Weights of a small mixture-of-experts language model, trained from scratch on English Wikipedia.
Size: 10 layers, vocabulary 50257, 151M parameters.
Below are experts of layer 7 (counted from 0) of a mixture-of-experts language model. Rows are named router (the router's row for the expert) and show model dimensions 288-383. Each number is 128 + 24 x the weight over its row's rms, rounded and kept within 0 to 255. Numbers have three digits each.
Before each expert's rows: a language model's description of what the expert responds to. This comes from a sample of Wikipedia text that the model never trained on.

# expert 21
Hyphens inside compounds, en dashes in ranges, and opening parentheses, quotes, dollar signs or LaTeX braces: much-praised, 1989–90, (born.
router:106139101162086150091139148149103093136157102111182099136117128134103161134142131144072111095152161129112132099084155148129172154120132094142118146121144111108095157094076086140091140124139147087126130153116116128129150124156129096130151137154128163111129103105096157127103114124158126139

# expert 18
Line breaks ending a sentence, list item or table row, usually before headings like ==Taxonomy==, list dashes or pipes.
router:147072107158111139138093157151108149140116085112169105135156095150131149176136155171133135127154144129125137095094137133116137161148128119171146142100156110132077100058160123116098175139148151100121103134116174130102165126138108135124142122146139120134145144149122155113121092097137140156

# expert 1
Line-initial dashes starting infobox or taxobox fields, plus award words like Award, Best, Nominated, Prize, and "of" inside names.
router:163093118087137116130148139167181120144093121112125168119136150146104165154165096141143108117099117114115134105087119111108115177138125154135128153105143142167131135051162080120144155090097130126119100148144104154169164121156147135083121134141148147079081121150132128131117144124142143129

# expert 13
Words linking people to roles or statements, such as as, by, called, wrote, stated, became, often before quotes or in credits.
router:131138144162151119129157158134158093132142110143145099122136090105102117160155121163104103134161119128146156108115103101139158109123135127133134151112118148152096117128132138139114115113128154146127116169108158119127178100143127085097116124135136179119161115153098149128131125160148157132

# expert 27
Pipes, header words and legend text in sports and election result tables: Team, Cup, Votes, Apps, FW, "missed the halfway cut".
router:156148091143134097120091136153142154110156133149145139134123088129116135099141106113138116163139118109130153117131141118079128145113131177209148147097130113126130129064125111178137171138121124095105133144112185103119102131132112117146126118123094144114130134140093132118139142104138133099

# expert 5
The preposition at and the first words of place or institution names after at, of, in, such as San, Saint, Mount, New, University.
router:155136078122122113136135133127146131142153134184117098132148081158128157147142101162119098141097124125125141137101147123140163152131113162131179122089133128144119128086146124126103128153153120095104134170106116145141169149117080094115121110141154099080127111106096107177086151146166110127

# expert 11
Nouns right after the, a or his, usually followed by of, such as number, end, part, role, age, time.
router:160105067162121139091121108132119127113142118117165128113127128100113118116143110139092111101096110158131162139106122145093154127120129128110125186107160147101095089103117107102071104155125141089117062146131117128160180117121108063119120110133157164064137104142091124163097127153155107161

# expert 7
Digits, decimals and unit tokens in measurements, stats tables and scores, such as km, ft, kg, %, UTC.
router:112133071116119101122110138114143107112134106115130120107166110113127129169116137148129138162115135109113137136125141143099155141122137123138148153076120106103131142100104082162139157136119135095134115142128121147131161122134118108136109134160112118133123108164139145148119126130120179111

# expert 30
Pipes between table cells in athlete and filmography rows, and colons after infobox labels: Coordinates:, Height:, Heptathlon |.
router:163124097142136143142132114116147138142134122120168109130146140107145137129172112131130104147090119121104125101133123153050126113153131120170135135119132103121097137118129108115134137126156114108130127135116151159158153093141121142090150166141088136118116142145117144136116122148150151164

# expert 28
Nationality adjectives and occupation nouns describing people after "a" or "an", such as American, British, German, politician, footballer.
router:100120101143078139130155153165173133069115122121140177103136141155125101133157124111092112174152134112152178126077125119128144126129146151141109138152183140159118131092122123147106148152114132138141106150113110105152127107077105137108115126125091140143120132147089162147094143146152139148

# expert 24
Surnames and their word-piece endings after a first name, in cast lists and credits: Smith, Moore, Cul-ber, -ley, -ton.
router:114150137159102140128142139167135118115167115124137119140116135168103122174139152141101146136124130093118147106114144131140116136136172112150123163122132115144072092077154124149127114159129132125096131117152170135157121123113132104140151123147165127129115137133135131153115112112123150108

# expert 3
Words right after is/was/are/be, such as adjectives, participles, adverbs and articles: able, known, highly, long, a.
router:161100107169118141132093133111119054116168128130159132129105086139152098173150132134132166125151142115095151148120137152085173127135127124135118179164157119132119108121094104158105178117157126123116104148121142147127145109166114102125129154112116152114116129124097131154134123110136114127

# expert 9
Prepositions opening phrases of time or place, mostly before "the" or a possessive: in December, on a contract, during, between, into.
router:142126106171143118135112140113102155145110116131153163158116058143144136158149121162141108125142138120116195149074186120131196121137128098153140127103121125129137110122103107115118155126123155091117102185122123167143119164162130127125137122146104138123134139143129125162115143134131132139

# expert 17
Word pieces inside non-English names, especially Arabic, South Asian, Korean and Japanese transliterations, such as ah, Kh, ā, gh, Al.
router:139133158123068159114133178112139108133102118143146110122110103132113114120132120153134138186117160115149141121127120079136162151132108152154160145154109150114132151087173125133099119117118093127106120134120133114184188129134147106080139120122105142118141138122108103111130172128117148142

# expert 12
Colons after infobox field labels, plus pipes, middle dots and semicolons in asteroid tables and citations: Length:, Coordinates:, MPC · JPL.
router:170140104153109145157125109107135079141143108111180104126124130129128151107201145154165129133138082114107133129128166138080151144160148100138150150103107080145117107091129084139123088099135106065124148143126148168170116093106064118095189149143134128120120141131102136137139141126134179146

# expert 0
Final words of place names and institutions, plus years, often after "the" or "in": States, York, Kingdom, University, 2016.
router:136150107113081124138113135139126139071119128107140146141144105123099120193130161153121128175147065151129137117104145105120131147136131099139148123095160100129126101113128116140139122130120135127110102156095120115148118108092140095140131106176136129112141134129144166103067124143117172141

# expert 26
Object pronouns and nouns right after verbs or prepositions in narrative prose, such as gave him, handed her, gained attention, refused.
router:132158080119080110150128158108151110170118130080166126138126140171108137096156126087122135124102122101117155135120120084112141123105157186133120119167187145167102141112128125127089147156134143161081099136146130164148138098111145110153123152140145132092104127161116164124147121094130108119

# expert 23
Commas, and conjunctions joining clauses or list items in running prose, such as ",", "and", "),", "while", "but", and dashes.
router:139114131167124160133152092156111088119152131105175111145156138145114173137140179179106137128122131119117113108083121126136150120110089140147139130124168120084113156109112122150147124149091111094091111160102125171128142066176126136128163146175116112118109102130093138129143086121142152169

# expert 6
Numerals and number words in counts, scores, dates, coordinates and table cells: 90 percent, 200,000, three, several, million.
router:146113131130136114112145108146125137137123123106129097080162085111145136165112099155121129127129114134150146107124165133118128135108125139137124157158155128092114107115117118154110143097138090131110072152151132156146146119135137130100138126126130131105139079133136132115091104115137163120

# expert 4
Concrete nouns and name endings for places, buildings and species, such as water, School, railway, and word-pieces of Latin binomials.
router:175135137137121126103109141118144097150104116104145112096123108166095154142158127175126108146133145109143149130147118130074146115118130136141124113123141119109130090084114110170153159151139155104107110123103145140165143112125070109121129137113117131125121105152125164128091134100105156106

# expert 31
Newline tokens and == section heading markers separating paragraphs, list items and infobox blocks.
router:159083129133121147121113143137119131120119083085158132097149090143149146167128135140137145147153139124133136089067116131083133161158135132172144164125120116166067096074135122112118174104107159129119139111110156144102162135133152143105142135169154127133156163144146142170098109143132146140

# expert 19
Relative and subordinating words and subject pronouns in running prose, such as that, which, but, he, it, where, would.
router:131133113143086140096118158135124111110137103113200120132116111122108112177107116129093106166171132149152137125108102135100148146159123159171134147132133088116106099109154114147117154149139109111160136186108133196120155127153124113061115124137164110095172141124091156119113136107140136156

# expert 22
Words inside song, album, book and film titles, often capitalized, such as You, Love, Night, My, plus apostrophes in titles.
router:130097094169112148136144152191126108114181108118125108088111125126104105156151146115121080159102148101143183143149155103151142142145172147142127170132132147147131087066156079133109162137142125114098147138106133162146133146128132096143108146152130139058132127094135131116102138104135141096

# expert 15
Periods and other end punctuation closing a sentence, often after a place or name and before a line break or "The".
router:143118085160075143133136120163128116143170103121156122064129132132137166169152076146119154167126112141119165130133169142116183161106106123145126137146125139134122146063130144144109170130141104083128096143119143145140158102125117105105131111164163117133141078173131153181131116140176164125

# expert 25
Sentence-final periods and common English first names or initials in person names, such as John, William, David, J.
router:121106096169111126150139139153154158113155100105160097116131113144146153146136104162122108174101102127122162113125143135149157135132113163144144134149108097164120138085141105135107136160131128062107118163087105155119141113112149089114104158158170134123142126199151158143128114124201149098

# expert 8
Abstract adjectives and word pieces in expository or analytical prose, plus See in See also headings, such as social, political, modern, historical.
router:130095125143120137128129117119146140110146112110138142097121107137137129152151139134096110135095101104170138097122144116112173153131122164148120146097128089130110144119173154142093136129118128141133115154105142141140152135132110079137146093135136158102107177132131110127128164120153111108

# expert 2
Personal pronouns, sentence openers and main verbs in biography prose about a person's life and career, such as he, his, She, was, worked.
router:135147107110100155122154133112178084137121134124117175151132099163128131109105112122115139133150151090177160103155135143130169131112122150163118154076155121151086164120108122150117134164103111121084149156102144142141160103154130100102118140132153102114140124158135172156124142126144165163

# expert 10
First letters or pieces of non-English, often Spanish or Portuguese, surnames and given names after a first name, e.g. G|ontijo, José, Juan.
router:142131129097095116128130153151143094131140123123153146128157090138104102106157145156110143127102113097161145146161112124133133088125137132129140116093121069163126120116138133132119123175123131114120117145126145162140136129118112099098131143135093143128121147129113176160118125096161119086

# expert 29
Pipe characters opening or separating cells in markdown tables of charts, results and statistics, plus header words like Albums, Points.
router:167106127132143126137129113163108096107140107074183137105146112122096150123180096109125131173129080092134127096121179128109123132139142146163114146145145140092112142107146074132137153119139080114152108138123148129139133158130149151163125127142127122091158142148126089124140072143172117150

# expert 14
Small numerals in tables, track listings, scores, citations and durations, often after a pipe or semicolon, such as 3, 16, 6–4.
router:143088111127136118131149156145115104139171110120133110076148112110117150126155129174126118145196129149160145140133159127133148141140151146146157162128144104117056078111160158141111148115134134139111104179123128138144130117093125101108124125134105144046169144153129107096125136138106133123

# expert 16
"The" after prepositions, plus month names and time prepositions in sports and career narratives, e.g. end of the season, since, until.
router:153097126129094116127159104139138136131129134140126154119121119141156114124134109147105104141103115128115183136149162150124192118068145127149141144086161075100084152076113064106119153139154109104102084141113153108139115140136125123091154118169140125144137164120111132141118117123124129127

# expert 20
Field labels and values in infoboxes and key-value lists, usually after a dash and before a colon, such as Born, Died, Coordinates, Website.
router:169086100169107108154084160130171103161137129136143175129136110127103143137134127158128150142133108140108143127084091114063157114102110107149123118093173141150110112125126131152137160120101165146135149117117148116134153158134157143121167095143152122106139134150131135167138132134118152092